Weights of a small mixture-of-experts language model, trained from scratch on English Wikipedia.
Experts: 40 experts in each of 7 layers, 144 squared ReLU neurons an expert, 2 picks a token, a softmax router.
Training: a variant of Adam for the experts, 685M tokens, 5224 steps.
Below are experts of layer 5 (counted from 0) of a mixture-of-experts language model. Rows are named router (the router's row for the expert), up (a neuron's input weights, with its number) and show model dimensions 0-159. Each number is 200 + 30 x the weight over its row's rms, rounded and kept within 0 to 999.
Before each expert's rows: a language model's description of what the expert responds to. This comes from a sample of Wikipedia text that the model never trained on.

# expert 20
It responds to: Role and media nouns. Nouns for people's roles and works, often before plural -s, such as director, cartoonist, album, show, Award.
router,123,159,173,225,220,200,172,175,172,224,187,226,158,207,202,217,213,205,222,185,246,237,166,180,163,211,214,193,147,196,160,251,152,195,229,173,244,213,222,196,203,163,151,233,218,189,143,191,179,176,193,212,177,228,215,188,165,140,159,243,206,162,144,166,211,153,194,227,201,171,187,235,196,206,163,197,233,182,144,152,155,206,235,179,238,225,160,171,198,170,159,199,154,195,214,225,232,191,226,196,216,164,190,226,211,235,255,221,229,186,249,202,161,207,220,273,174,214,206,198,172,179,216,192,246,224,165,195,213,184,213,225,200,207,160,252,203,158,236,191,228,176,184,202,213,216,176,187,226,188,154,254,239,227,157,216,162,237,159,248
up0,182,162,227,204,208,220,229,257,154,287,240,227,172,213,184,165,214,254,182,216,205,241,170,221,210,192,191,205,225,189,178,140,137,220,231,201,146,172,197,204,179,233,151,184,192,204,222,170,203,204,166,166,213,126,206,253,242,203,143,183,159,221,183,217,221,186,193,169,185,141,236,176,252,163,203,193,230,188,198,200,212,214,208,151,165,153,240,178,137,232,154,181,237,190,197,205,207,200,248,186,214,175,202,213,183,164,226,212,191,203,200,179,188,252,198,211,149,142,176,223,197,163,184,206,211,182,161,236,214,189,158,192,157,259,167,241,150,201,255,198,209,224,213,227,209,183,191,226,257,173,182,208,214,211,172,205,204,235,191,222
up1,221,240,182,251,166,228,240,174,209,162,235,205,246,251,174,174,252,203,219,148,175,225,259,202,193,195,202,156,213,193,276,213,223,210,209,183,194,172,173,180,241,190,183,145,180,206,149,211,208,163,192,248,205,243,196,216,181,193,183,157,151,188,207,185,216,187,188,168,210,150,196,189,169,209,177,198,128,191,217,176,188,213,195,223,207,239,204,138,247,213,227,215,222,198,269,218,138,257,215,196,221,224,215,210,227,221,165,185,172,259,241,216,200,206,174,172,216,211,212,204,206,239,172,190,204,195,252,161,218,205,238,236,191,172,190,152,173,184,190,246,191,237,183,259,192,157,189,188,200,218,240,207,173,141,243,196,248,221,205,141
up2,205,225,201,211,175,186,187,207,193,216,151,193,203,170,212,225,192,200,149,187,174,191,169,194,252,224,196,254,163,243,176,214,211,183,199,193,204,221,173,206,190,174,221,121,216,225,240,210,169,215,201,198,168,243,189,202,296,199,209,235,201,178,190,199,214,222,190,167,201,189,223,204,214,191,247,215,152,212,252,187,201,143,183,203,196,242,153,183,213,254,174,168,225,198,218,225,226,187,144,186,210,243,207,226,161,174,168,95,185,184,151,208,208,173,224,156,161,224,271,172,207,178,238,223,161,162,206,230,232,178,267,219,202,229,178,229,225,210,231,162,184,217,195,263,190,239,169,188,168,189,144,166,187,202,156,221,238,223,214,214
up3,232,229,204,182,147,195,194,187,199,182,216,227,237,232,213,211,171,248,235,169,199,235,220,225,183,231,163,201,219,168,166,240,237,194,195,256,198,227,224,214,265,217,168,161,176,194,234,251,237,173,169,193,245,196,217,218,194,134,163,162,237,188,223,203,207,205,222,179,244,184,183,207,180,181,185,138,218,276,178,164,166,181,149,256,222,197,193,172,184,161,190,220,215,192,224,233,216,175,168,249,269,206,141,225,233,237,264,233,170,187,175,200,195,144,229,202,218,183,163,222,193,209,231,193,229,195,197,189,233,166,246,208,239,155,190,205,238,197,201,251,203,178,182,189,181,192,195,154,233,224,187,188,188,154,205,222,222,214,158,132
up4,236,273,205,196,242,190,186,219,209,204,209,183,210,214,143,174,162,190,221,173,181,223,230,169,191,208,237,179,182,267,242,191,185,219,160,215,183,212,183,206,212,150,222,187,203,184,196,207,186,169,216,192,209,183,188,202,176,185,178,174,250,194,254,182,162,240,187,168,224,245,174,220,215,185,211,201,229,152,192,281,207,161,249,225,180,207,158,148,119,189,179,207,189,197,224,187,203,122,151,200,205,192,220,177,221,195,226,210,194,193,191,181,189,168,160,222,209,262,164,236,150,162,213,188,239,160,177,221,181,181,216,213,198,166,165,169,200,193,202,263,275,187,160,209,207,221,192,153,216,175,151,162,180,186,296,191,190,181,180,206
up5,215,187,160,200,185,198,180,192,201,218,169,222,194,206,227,221,189,164,169,134,211,189,147,188,233,186,207,172,225,218,213,217,202,201,217,209,200,204,166,245,217,161,222,192,156,227,236,203,177,183,195,212,173,230,168,182,227,229,278,211,195,227,200,266,217,131,208,147,202,166,259,181,196,219,232,159,112,248,218,180,203,233,153,184,159,157,173,210,240,212,204,173,201,189,229,224,203,211,207,221,185,239,185,172,209,240,221,182,170,178,194,200,236,179,205,219,247,159,235,185,163,192,211,198,186,186,241,220,172,263,222,214,242,186,200,116,201,165,194,96,220,209,217,149,147,190,190,215,192,169,169,212,245,238,173,171,217,190,202,202
up6,185,240,228,234,202,220,133,223,200,192,238,149,221,206,192,148,208,220,178,272,205,198,173,187,199,189,247,232,250,256,210,217,194,236,197,219,220,183,195,204,183,194,182,183,172,208,224,208,157,226,213,204,218,235,209,207,199,126,191,220,132,196,162,157,191,220,242,199,188,133,197,200,211,207,190,207,228,218,165,227,199,181,135,200,206,210,181,208,117,183,163,202,161,196,222,230,166,215,196,222,205,213,169,239,158,142,189,236,188,186,205,213,173,184,240,223,130,242,285,217,206,242,134,231,196,220,232,189,263,193,225,199,217,204,175,208,226,237,184,201,189,192,153,252,222,173,224,228,190,167,160,238,205,234,181,201,198,192,178,165
up7,186,141,208,198,208,207,194,244,192,198,157,139,169,177,149,169,186,174,258,205,194,218,154,226,229,223,218,205,220,219,210,155,209,168,230,195,214,210,184,198,189,259,187,222,160,132,211,257,135,250,240,131,196,181,215,198,249,222,149,167,251,219,271,207,170,197,183,216,179,202,216,206,238,259,220,209,240,240,200,201,178,231,198,228,159,229,237,210,211,154,229,175,177,204,208,195,169,218,191,255,136,192,182,209,208,160,211,214,183,194,169,220,176,191,179,202,171,170,199,199,248,206,246,200,183,198,214,211,213,171,213,217,147,236,188,213,210,208,169,212,190,222,180,184,226,150,270,145,207,210,177,198,144,191,244,229,182,152,198,194
up8,200,239,195,178,155,175,231,174,217,232,231,209,193,209,146,180,197,231,169,156,210,143,195,153,209,164,211,173,224,180,229,238,215,204,186,231,182,95,216,190,234,226,214,206,233,226,182,145,234,144,211,241,205,200,224,186,192,157,229,227,156,218,178,177,179,218,226,183,191,206,237,204,178,201,222,166,198,138,245,205,221,179,207,233,248,208,208,210,197,256,145,259,165,196,272,249,230,207,239,222,203,181,207,159,214,238,190,196,181,208,218,203,180,233,193,198,164,183,213,181,218,156,159,194,150,209,199,197,213,166,189,230,166,242,231,214,208,160,190,201,166,223,208,214,179,165,183,191,159,212,230,195,129,259,252,169,251,230,181,212
up9,253,158,210,201,203,128,205,227,219,134,223,182,234,183,151,279,231,170,197,196,208,193,200,172,223,226,236,151,165,200,165,176,212,220,282,207,244,196,211,170,183,216,197,207,177,217,207,178,170,177,174,210,188,237,220,247,154,178,196,183,210,246,201,306,138,220,178,218,199,241,185,188,243,210,182,184,191,165,250,259,226,198,188,179,207,189,237,194,213,200,191,201,191,205,162,253,232,173,188,184,166,158,215,224,185,215,189,169,209,176,184,192,236,206,182,186,218,194,221,221,150,259,224,249,225,181,211,188,218,235,164,198,229,247,216,192,180,220,179,177,238,203,199,235,209,255,231,208,220,233,153,226,189,226,222,271,192,204,221,210
up10,207,201,173,178,170,175,222,194,181,185,218,189,204,234,126,224,214,221,175,169,202,212,196,255,201,218,225,194,261,147,182,189,247,208,207,207,179,223,162,198,188,222,149,211,217,176,246,195,200,178,221,239,225,216,198,201,236,275,193,183,152,288,172,205,174,160,236,189,182,164,232,188,189,155,204,178,165,239,208,210,217,213,196,224,119,178,215,144,230,186,229,219,198,193,170,213,224,222,210,164,176,167,200,224,213,179,202,257,182,175,207,225,268,167,157,187,205,184,256,136,183,236,216,211,179,158,268,175,182,180,219,192,191,224,263,194,217,150,175,196,199,172,169,201,161,231,213,181,164,244,172,165,209,226,179,172,243,188,224,167
up11,198,180,187,191,222,200,226,226,178,226,187,220,192,234,161,191,216,201,224,183,201,236,208,214,168,173,215,224,196,221,170,196,209,212,179,204,133,173,170,173,182,279,164,219,224,204,127,229,245,181,229,236,216,163,232,202,206,163,227,238,169,176,241,234,165,216,204,193,200,213,172,196,173,238,259,189,202,228,282,176,235,204,222,232,184,194,184,209,263,237,222,236,188,182,174,225,202,184,185,163,164,174,155,230,222,232,170,239,206,202,169,238,174,276,159,193,168,155,214,210,185,202,188,241,123,182,205,226,227,161,183,225,215,159,213,201,193,193,170,171,140,187,182,174,177,273,199,193,224,220,206,168,172,245,169,129,224,218,219,214
up12,191,197,207,186,227,231,236,125,182,279,209,233,171,196,121,213,209,184,196,187,181,223,221,200,212,235,197,195,277,179,218,148,229,207,218,204,190,228,150,189,214,207,183,196,198,172,215,119,179,216,224,178,205,158,198,144,249,244,158,183,195,238,208,174,197,221,232,206,217,227,147,246,136,191,170,172,239,177,200,261,175,182,211,193,172,219,214,177,234,224,179,211,200,197,196,219,231,250,184,174,152,132,233,218,226,225,282,157,209,184,227,200,179,205,214,250,166,214,225,167,232,188,236,204,206,182,248,173,235,151,203,219,212,213,209,221,207,169,201,211,196,199,169,172,167,167,188,186,152,173,171,212,176,186,199,166,196,231,220,234
up13,251,243,223,191,261,164,164,255,174,179,174,180,167,195,223,176,172,147,175,214,204,205,210,132,198,169,211,177,206,203,164,221,166,147,184,208,242,208,217,163,165,194,187,181,205,216,206,198,202,225,235,237,197,189,123,205,184,234,234,250,182,239,162,212,200,162,235,211,214,199,223,195,213,189,240,210,201,150,210,183,175,216,238,144,187,197,226,221,229,218,203,173,181,200,225,169,241,183,218,215,217,215,207,204,198,202,162,178,215,160,125,188,221,209,179,214,250,191,166,204,177,184,213,214,232,249,151,254,203,219,118,293,217,191,143,205,216,236,218,222,173,213,223,131,192,171,176,213,168,243,168,179,183,165,202,186,210,209,152,172
up14,211,229,206,207,161,175,198,220,188,201,201,184,213,263,218,239,264,183,259,253,210,168,172,144,237,239,204,220,167,211,273,187,251,186,233,214,224,212,224,210,182,211,249,216,234,201,195,149,233,194,200,179,169,186,158,180,220,184,229,185,198,153,167,220,190,179,176,235,260,267,201,209,216,158,204,170,205,211,222,182,159,170,220,144,183,251,245,183,146,168,185,228,217,195,195,160,185,218,188,273,213,189,195,197,150,211,187,194,201,210,189,207,166,228,213,228,155,149,232,187,238,166,243,244,206,260,199,222,240,253,190,218,251,201,225,167,234,223,216,162,183,261,215,184,215,174,173,194,220,177,167,237,216,220,207,232,204,207,218,210
up15,210,228,193,271,263,171,185,179,177,207,191,170,157,192,225,186,155,172,243,175,209,163,212,158,176,235,209,255,236,186,187,296,187,193,156,182,223,172,230,174,150,177,232,215,180,216,220,225,177,247,231,180,154,224,152,169,205,237,174,229,243,221,184,190,191,203,199,195,242,195,196,194,206,233,181,158,162,231,189,162,205,192,215,180,209,186,143,214,243,223,213,186,186,209,191,165,232,182,176,245,235,257,137,207,232,205,206,130,207,192,177,187,218,154,227,189,199,203,217,176,176,169,202,156,239,203,178,249,207,201,219,199,258,234,196,242,169,231,203,248,173,242,258,174,209,231,196,135,183,201,177,203,204,196,174,218,208,183,154,174
up16,230,254,232,152,201,191,209,198,170,255,234,166,174,219,150,229,164,202,172,206,197,181,177,114,193,171,162,177,208,190,154,169,218,167,151,219,169,124,233,200,163,211,173,224,223,214,139,210,182,142,185,159,235,172,204,219,174,254,196,239,195,206,163,173,173,219,158,182,204,192,158,211,202,214,171,240,189,205,185,194,188,183,209,137,180,256,224,159,174,159,184,181,206,199,203,192,191,261,194,185,264,175,220,175,234,166,198,207,227,154,213,189,212,207,168,197,178,187,172,149,182,164,199,200,254,208,196,237,181,137,248,198,155,227,134,203,203,153,199,175,162,224,213,162,176,230,203,157,188,185,183,216,189,168,191,216,184,184,200,212
up17,174,194,230,184,197,191,224,165,198,215,182,221,227,207,190,196,187,169,151,160,191,161,223,220,213,156,195,169,182,168,192,202,152,141,221,236,190,183,230,256,175,199,186,214,199,237,209,205,238,173,139,211,177,205,183,211,249,197,198,196,205,187,182,257,216,196,188,126,166,234,205,205,176,111,199,165,162,122,183,228,145,199,193,157,218,222,178,159,206,231,248,191,152,189,252,196,186,213,211,192,227,182,214,256,181,228,234,199,167,160,206,185,222,218,214,210,247,160,162,196,153,243,231,181,192,162,237,176,177,237,187,191,244,209,232,167,163,171,244,119,203,184,203,174,202,210,232,230,188,219,202,167,242,215,170,170,238,224,170,244
up18,159,199,206,221,200,220,229,171,191,160,173,245,196,210,187,201,193,147,245,188,222,184,234,203,125,288,189,170,195,214,154,223,207,204,165,199,185,248,151,267,197,230,183,217,210,161,246,221,195,190,177,238,187,198,205,241,204,196,193,205,214,164,180,268,176,239,223,204,194,151,131,239,201,201,218,197,130,254,185,217,179,222,126,188,204,209,184,147,221,145,203,225,197,182,219,222,211,218,246,222,187,204,144,171,192,206,168,184,155,197,224,225,207,161,194,191,165,179,195,204,244,197,216,226,257,219,180,177,184,175,270,197,201,236,192,180,238,195,156,202,205,203,155,173,138,168,180,181,204,160,179,183,204,183,178,211,246,170,171,205
up19,286,255,129,282,202,222,208,238,209,207,257,225,208,166,204,265,239,235,187,207,224,196,174,203,163,248,191,250,146,215,165,167,181,158,204,173,234,194,254,213,186,158,207,216,206,218,193,208,224,184,241,171,178,206,212,196,228,203,259,177,206,184,198,174,171,202,218,216,215,193,264,229,174,198,273,185,222,265,209,219,169,200,197,200,266,218,212,227,176,213,201,170,174,198,184,219,229,224,201,210,210,196,221,194,204,206,210,250,199,188,256,197,221,151,206,219,249,212,226,218,187,195,246,161,192,217,152,193,245,134,165,156,178,153,223,222,175,224,213,206,206,193,173,196,188,175,234,198,250,178,195,195,198,192,208,191,214,237,257,200
up20,218,193,198,185,210,201,193,231,198,183,212,175,202,216,198,175,157,242,224,202,212,170,206,182,235,243,173,173,203,149,223,206,198,172,161,192,239,205,143,171,169,251,255,216,168,176,189,176,186,259,142,198,227,175,112,186,221,255,205,212,141,239,200,199,181,140,179,183,198,148,172,210,248,192,164,203,225,217,173,142,214,147,210,178,185,185,212,183,210,216,211,206,216,205,164,235,232,219,287,192,218,184,176,234,210,166,174,195,230,186,182,241,169,215,212,211,195,225,180,206,214,233,218,260,193,204,248,213,207,183,224,163,184,177,211,202,287,204,148,220,168,205,237,171,177,209,206,190,191,248,168,182,247,193,168,239,166,134,238,215
up21,269,162,155,201,174,168,182,202,189,222,200,206,148,202,225,193,169,220,173,206,209,185,181,261,199,227,192,195,245,233,228,222,154,204,181,219,191,192,200,202,179,184,209,232,144,223,220,163,205,203,130,223,169,179,201,213,185,224,200,240,113,217,197,194,250,246,235,192,196,206,221,207,224,184,243,192,160,193,210,242,140,128,166,143,200,181,229,250,227,221,158,193,221,176,177,227,209,192,239,216,189,211,204,259,183,205,253,179,180,159,152,155,213,162,233,148,181,241,179,229,203,233,194,214,211,204,198,182,195,234,150,189,245,258,245,221,202,267,205,201,200,227,182,189,226,177,223,200,247,175,222,192,212,220,235,206,226,154,186,154
up22,221,201,179,217,174,185,196,265,209,184,152,226,137,216,190,208,274,178,232,168,115,229,220,210,186,170,185,244,243,200,210,195,228,193,215,186,206,191,196,227,152,188,237,173,174,189,148,211,204,236,177,163,211,170,211,217,229,173,173,224,175,183,163,235,189,174,204,211,181,261,188,176,208,234,203,164,217,211,192,248,213,212,226,227,257,233,224,161,139,176,164,197,184,197,275,202,222,147,242,248,215,237,229,224,211,208,192,213,238,207,180,236,194,184,194,181,207,156,185,259,190,234,182,234,199,209,204,159,181,194,209,216,220,218,168,189,204,139,241,178,230,297,232,210,232,210,212,191,194,252,236,208,194,191,196,171,159,146,183,204
up23,174,247,209,202,197,195,195,185,176,203,202,211,147,207,163,175,219,185,128,191,198,239,164,201,180,246,160,182,140,237,216,182,199,135,138,206,227,175,211,193,265,204,196,198,239,149,137,249,225,142,169,197,214,142,251,252,181,145,200,168,204,211,203,170,193,200,173,146,219,215,174,187,171,200,181,161,120,199,209,233,176,200,197,250,195,182,159,279,197,207,233,177,188,148,177,214,208,141,210,239,218,189,172,157,189,202,164,205,177,149,233,182,187,206,206,205,238,208,210,197,180,236,213,145,195,190,212,216,174,176,207,234,184,190,225,169,237,160,171,220,182,202,220,164,181,158,231,180,186,245,213,172,220,181,187,173,192,197,203,178
up24,231,238,181,189,156,184,166,172,236,213,190,252,209,197,198,263,176,206,236,211,213,197,228,152,225,213,159,214,158,143,201,213,212,190,224,205,177,194,190,231,220,220,214,194,187,170,174,170,150,186,212,180,206,132,212,229,221,192,207,197,219,187,248,214,198,202,191,193,230,168,226,171,244,241,193,200,149,251,192,210,209,182,167,174,175,214,255,230,241,214,229,158,251,197,189,202,224,230,162,208,149,234,182,225,214,205,208,183,227,217,168,197,169,157,173,204,261,234,214,260,295,156,234,215,224,215,226,203,214,188,232,266,239,212,189,166,176,224,174,224,160,257,167,192,228,276,253,214,180,188,202,131,229,180,198,198,195,196,182,195
up25,200,247,155,184,222,194,158,160,160,226,225,212,204,175,191,211,169,177,248,263,200,163,240,227,163,134,202,233,143,237,268,197,215,195,186,236,212,209,200,196,228,177,233,175,163,213,159,252,224,226,200,184,211,244,203,246,135,233,202,176,209,158,201,173,247,211,203,183,166,211,210,176,197,221,208,218,225,206,214,219,215,176,240,238,205,212,168,209,165,189,216,163,200,191,189,163,187,110,201,244,174,228,173,146,190,157,215,172,210,156,186,166,212,174,186,178,218,238,215,243,204,183,177,214,212,199,203,216,253,182,148,277,235,243,177,198,184,195,226,191,216,180,238,201,276,215,223,237,222,225,190,204,195,152,177,227,202,173,154,186
up26,181,202,209,237,153,216,181,234,190,218,283,203,191,191,219,204,231,269,189,206,209,230,129,153,179,203,235,215,217,194,267,216,188,218,209,232,243,210,215,202,210,214,187,184,180,213,249,175,226,181,199,150,170,223,158,200,299,138,196,201,204,182,217,170,251,238,173,209,256,185,234,191,245,171,131,229,186,215,231,155,207,193,216,177,229,198,217,199,176,217,182,245,219,194,201,196,207,234,174,259,168,218,189,220,170,177,186,231,174,249,221,222,167,174,162,201,198,176,177,280,195,193,257,173,186,210,235,180,205,206,234,191,166,232,166,250,218,206,187,228,226,234,183,158,221,175,192,198,156,199,189,220,145,213,192,181,242,217,205,204
up27,156,183,193,192,146,213,246,191,188,199,195,278,234,222,179,191,200,208,139,229,202,229,170,183,228,194,179,215,176,166,174,171,182,216,178,175,253,215,221,188,166,176,182,186,181,206,168,224,219,226,203,152,158,219,138,181,209,206,213,165,233,195,194,205,195,242,163,204,204,238,117,223,250,171,182,197,186,264,208,191,221,158,204,222,216,205,246,182,169,209,202,193,207,210,160,153,160,145,193,142,218,239,152,179,214,158,207,168,221,266,189,199,226,99,163,214,213,213,205,201,183,212,215,194,175,229,191,190,167,222,201,245,201,172,171,193,175,242,204,169,227,206,229,181,257,257,207,203,167,138,180,201,210,205,192,224,171,264,194,205
up28,191,250,204,188,218,191,209,195,195,196,162,167,187,146,203,192,175,209,188,194,172,221,184,188,191,198,182,232,224,251,206,162,261,150,147,234,187,223,145,185,245,181,168,218,257,195,209,187,204,232,159,144,234,204,192,167,222,191,232,241,199,211,233,171,190,177,154,181,203,259,170,239,154,200,235,231,132,190,172,198,167,165,255,197,183,241,187,163,230,144,151,165,262,183,167,170,229,225,187,177,188,186,216,134,220,203,193,177,211,190,154,216,163,163,165,189,237,173,244,154,220,177,186,238,236,233,225,214,207,188,183,157,205,194,208,192,211,204,199,196,219,177,201,148,201,234,198,179,133,206,229,155,201,158,171,174,205,185,175,138
up29,128,209,179,267,199,158,223,230,179,202,194,131,210,184,177,177,213,205,229,183,220,197,169,194,176,168,160,217,238,189,215,210,184,189,154,217,187,220,235,216,197,167,204,234,167,164,271,186,200,202,186,222,214,229,198,196,177,231,225,168,195,214,223,168,179,165,202,215,198,176,174,207,162,206,188,215,155,161,184,249,149,169,192,176,192,225,252,160,237,148,178,177,239,190,199,237,212,264,246,151,165,211,229,214,160,178,226,158,164,153,182,269,219,236,180,215,196,198,195,173,210,196,213,216,212,239,138,237,247,221,223,231,218,196,203,210,224,185,241,253,201,231,184,181,180,223,191,233,180,211,226,214,239,131,231,228,204,120,160,218
up30,192,196,227,189,175,202,203,203,213,153,222,176,275,150,189,200,213,135,214,209,172,158,231,233,204,154,220,217,218,190,252,202,193,213,228,213,168,158,226,188,239,205,200,214,138,186,147,168,239,207,195,124,173,218,136,192,202,188,176,217,200,147,239,229,143,204,246,200,165,169,180,187,248,184,271,193,253,213,205,185,204,150,210,188,236,152,120,194,221,155,169,179,210,186,184,214,224,197,143,168,196,202,163,226,228,216,214,211,221,185,175,260,199,155,209,196,246,203,247,195,222,165,242,205,195,176,175,188,220,171,195,203,232,202,160,222,237,215,156,184,178,193,235,167,158,172,186,192,247,220,199,191,151,229,196,186,199,204,225,172
up31,172,227,200,242,211,182,191,235,168,175,178,186,196,142,177,166,198,192,188,169,195,192,202,201,209,193,223,204,155,155,217,215,180,207,133,188,205,194,200,185,212,235,154,216,225,185,188,250,194,213,224,238,215,176,182,228,236,301,197,111,196,175,192,184,178,130,220,195,160,218,237,193,203,213,263,209,169,186,173,205,205,227,243,172,172,211,189,171,194,198,208,183,271,185,193,158,266,211,169,149,216,203,218,192,192,183,204,212,204,159,231,223,204,152,138,136,212,185,201,150,171,214,276,194,183,249,230,209,175,250,188,200,228,151,222,249,200,196,215,215,238,215,216,197,181,221,195,212,190,217,198,174,220,169,162,215,236,215,126,217
up32,188,213,223,254,129,193,209,197,173,184,183,215,263,215,155,155,251,248,228,187,219,177,181,151,224,256,181,223,231,183,186,204,200,151,225,233,189,167,190,184,191,188,178,184,210,209,199,152,181,193,223,197,182,201,230,229,145,201,220,187,195,209,197,169,202,231,211,185,192,162,229,194,186,158,154,192,187,209,158,209,207,190,159,204,242,166,176,187,167,244,180,168,232,196,281,201,137,193,179,234,215,169,148,201,214,225,164,226,195,229,222,169,227,251,201,181,211,206,183,168,173,239,242,201,196,201,204,127,199,217,224,151,192,230,211,214,209,218,190,194,185,186,216,283,173,192,274,237,178,217,229,225,205,248,201,126,268,214,233,206
up33,208,185,216,240,217,155,186,135,205,155,182,193,193,216,207,232,163,169,238,196,206,187,163,200,216,209,177,217,195,166,212,216,162,219,228,189,202,161,194,210,139,222,210,225,161,165,198,251,206,197,230,160,233,185,142,154,192,172,164,201,179,243,161,218,179,228,180,209,243,230,162,198,222,197,169,243,247,256,196,188,163,212,238,126,175,231,177,231,209,159,156,187,215,220,203,141,190,238,194,188,207,196,230,234,202,265,164,178,223,211,161,231,164,211,230,184,151,195,275,195,162,174,243,212,168,232,238,181,190,178,238,228,218,218,164,250,203,242,218,139,170,242,195,176,207,204,190,196,182,226,170,235,192,237,157,245,174,230,178,202
up34,214,167,196,225,221,205,147,241,212,250,151,205,151,127,181,243,222,165,159,168,212,195,205,196,240,163,186,238,208,198,177,149,202,228,163,188,198,159,181,172,233,207,170,175,229,207,180,210,223,219,202,225,206,198,184,213,272,206,203,166,163,164,194,142,197,232,164,207,178,186,219,173,247,166,202,154,222,197,226,185,281,230,230,189,179,194,185,210,169,207,210,214,234,176,186,219,179,175,220,119,151,192,244,195,206,141,219,139,184,199,197,228,168,241,223,193,188,178,191,188,190,155,221,203,187,220,246,222,118,203,199,234,184,212,213,189,203,203,213,173,192,183,238,204,189,213,229,221,178,238,184,164,97,193,178,176,169,218,218,235
up35,196,215,205,219,166,237,152,175,196,174,189,237,247,194,256,216,259,232,178,244,211,208,233,205,216,213,170,162,226,209,220,181,189,197,187,188,245,202,212,187,204,205,219,193,118,191,187,205,183,172,212,159,221,230,149,195,261,200,227,238,198,208,167,186,197,145,206,200,179,187,150,183,211,233,206,186,220,194,221,186,227,157,213,188,215,209,204,166,211,160,189,194,187,211,220,276,259,202,269,174,232,167,209,198,187,147,189,237,243,170,219,193,187,206,245,168,212,174,232,195,268,236,216,213,157,184,254,133,243,211,172,166,216,210,204,167,238,221,164,178,170,190,222,220,244,231,233,184,181,161,270,177,199,177,183,228,191,266,255,211
up36,180,145,225,268,197,201,251,275,245,207,207,210,174,220,219,217,200,205,238,211,196,190,240,193,201,229,195,253,155,209,201,191,233,197,191,247,264,185,194,159,214,202,204,233,157,234,227,220,251,236,240,168,209,165,185,208,245,160,201,153,236,201,172,221,278,218,172,204,208,213,213,176,185,212,249,125,236,217,200,173,213,239,235,201,219,199,213,221,232,211,196,230,167,188,196,126,144,146,203,173,211,207,225,195,200,204,235,172,196,191,205,178,189,191,180,210,207,163,178,190,211,206,175,238,265,205,221,177,185,170,217,249,218,174,196,195,195,289,152,257,236,200,203,253,215,213,195,195,218,172,206,185,132,211,189,236,187,193,179,206
up37,202,190,187,200,242,247,207,221,172,167,211,173,174,241,204,166,214,261,184,222,200,200,209,159,204,184,221,243,253,234,258,215,146,216,193,228,215,188,201,207,243,202,206,121,198,154,161,231,181,204,227,179,226,174,172,180,214,229,204,233,172,235,224,228,135,199,203,170,186,168,200,169,197,206,235,208,227,199,207,226,269,191,246,224,92,176,179,194,194,231,197,206,208,204,243,193,202,202,208,222,182,195,223,189,163,183,129,214,211,203,189,225,217,175,162,160,176,170,228,191,178,179,175,246,221,217,235,206,227,186,134,245,182,159,211,236,219,216,132,204,244,221,192,133,196,180,197,239,209,188,195,125,186,169,240,170,200,188,173,190
up38,139,238,194,223,172,194,191,153,218,237,149,243,181,224,234,173,228,239,147,168,218,137,194,151,215,203,223,202,186,172,232,178,131,184,245,229,221,139,216,182,225,198,176,135,186,224,171,194,202,199,109,219,213,209,225,226,186,181,202,180,212,177,199,246,179,171,180,215,179,167,228,144,247,220,147,249,224,185,205,214,231,200,256,163,204,188,193,218,170,209,168,178,191,219,211,236,209,167,228,187,175,204,184,189,132,211,156,184,200,208,154,208,192,232,211,184,170,232,198,149,196,219,247,199,227,213,234,198,191,239,236,193,204,207,216,209,228,174,240,169,197,195,168,192,196,224,225,248,139,206,174,183,168,159,204,164,231,247,233,242
up39,153,214,202,192,174,175,260,223,181,237,177,225,193,186,168,260,219,192,189,210,143,226,217,215,216,203,240,177,191,153,215,193,198,157,217,202,179,209,215,236,173,218,242,206,196,234,225,195,229,173,162,234,232,158,176,229,223,228,265,150,168,214,239,215,247,198,168,237,166,216,153,130,189,169,157,197,221,208,274,187,221,182,226,229,177,180,208,148,199,206,167,174,153,189,189,198,162,215,204,253,236,189,192,229,185,212,206,150,201,201,247,229,222,178,191,243,188,154,287,161,224,169,246,213,133,158,227,187,233,237,197,199,249,247,178,189,164,193,204,206,190,185,205,143,230,203,185,167,189,201,235,181,178,163,213,218,213,204,189,204
up40,182,165,192,166,261,222,227,201,166,219,160,183,200,222,209,198,200,227,200,245,207,149,199,139,212,264,189,212,252,218,240,171,137,202,118,196,228,187,140,246,234,228,209,166,169,189,213,223,217,225,165,172,222,178,173,244,165,226,239,226,218,231,163,207,228,178,172,196,215,193,192,193,209,212,241,204,245,227,222,245,234,198,277,124,204,203,161,175,144,237,208,197,177,195,175,194,181,212,225,194,174,197,157,232,153,154,237,199,187,199,197,188,192,228,180,199,151,188,186,219,186,192,166,235,199,194,239,260,225,233,167,211,191,225,244,255,194,226,235,237,151,189,197,172,177,240,171,186,205,166,172,183,216,210,152,214,173,226,207,200
up41,211,195,154,255,156,211,183,204,185,233,253,225,169,246,201,246,246,249,168,239,236,243,193,231,170,204,160,195,230,261,236,189,177,188,155,197,184,225,199,206,227,221,229,172,191,181,231,208,208,234,203,157,175,213,231,250,256,206,171,208,182,161,171,178,199,232,181,255,190,134,180,172,261,198,192,175,191,207,199,199,231,206,184,199,220,208,201,251,203,209,233,223,216,204,195,248,173,255,250,229,178,203,202,212,218,173,185,242,190,230,225,267,173,240,176,196,174,224,248,230,270,202,184,199,168,205,246,157,236,220,195,176,177,234,183,191,189,183,175,220,194,177,168,225,240,191,250,175,209,168,217,193,174,240,145,196,198,250,262,176
up42,193,197,185,162,291,168,174,189,232,235,180,199,264,190,198,162,199,188,206,195,174,196,252,167,177,199,256,202,189,223,183,162,217,231,186,219,263,181,198,239,174,162,244,166,243,195,200,241,241,182,160,169,214,212,176,186,181,177,130,169,216,177,216,162,175,243,211,136,219,221,136,236,201,188,201,222,214,189,182,271,232,134,206,210,222,237,219,187,132,201,208,189,189,195,184,197,196,145,236,184,203,214,206,208,212,210,172,170,199,172,200,153,176,162,252,198,180,208,205,218,176,222,184,183,225,229,154,219,160,218,233,161,212,187,168,216,203,248,225,169,208,151,210,200,173,181,186,173,178,163,155,218,166,199,258,237,183,188,258,207
up43,242,218,172,156,224,186,204,209,174,199,278,151,213,177,197,217,197,185,159,203,221,214,227,216,254,202,222,243,241,248,195,202,230,222,175,209,192,206,234,200,182,236,209,211,182,190,174,176,218,214,204,162,283,156,194,201,177,218,262,202,144,175,171,149,200,178,235,232,236,181,150,223,179,192,210,131,174,207,183,203,190,161,156,218,228,160,243,220,210,201,226,218,171,201,160,229,194,179,225,176,232,158,162,148,249,212,213,224,197,179,251,238,218,169,143,192,202,258,226,183,223,227,180,215,186,183,193,113,157,207,197,189,169,177,253,216,208,168,190,128,200,180,185,176,205,231,143,182,192,202,192,203,224,231,218,186,178,231,171,182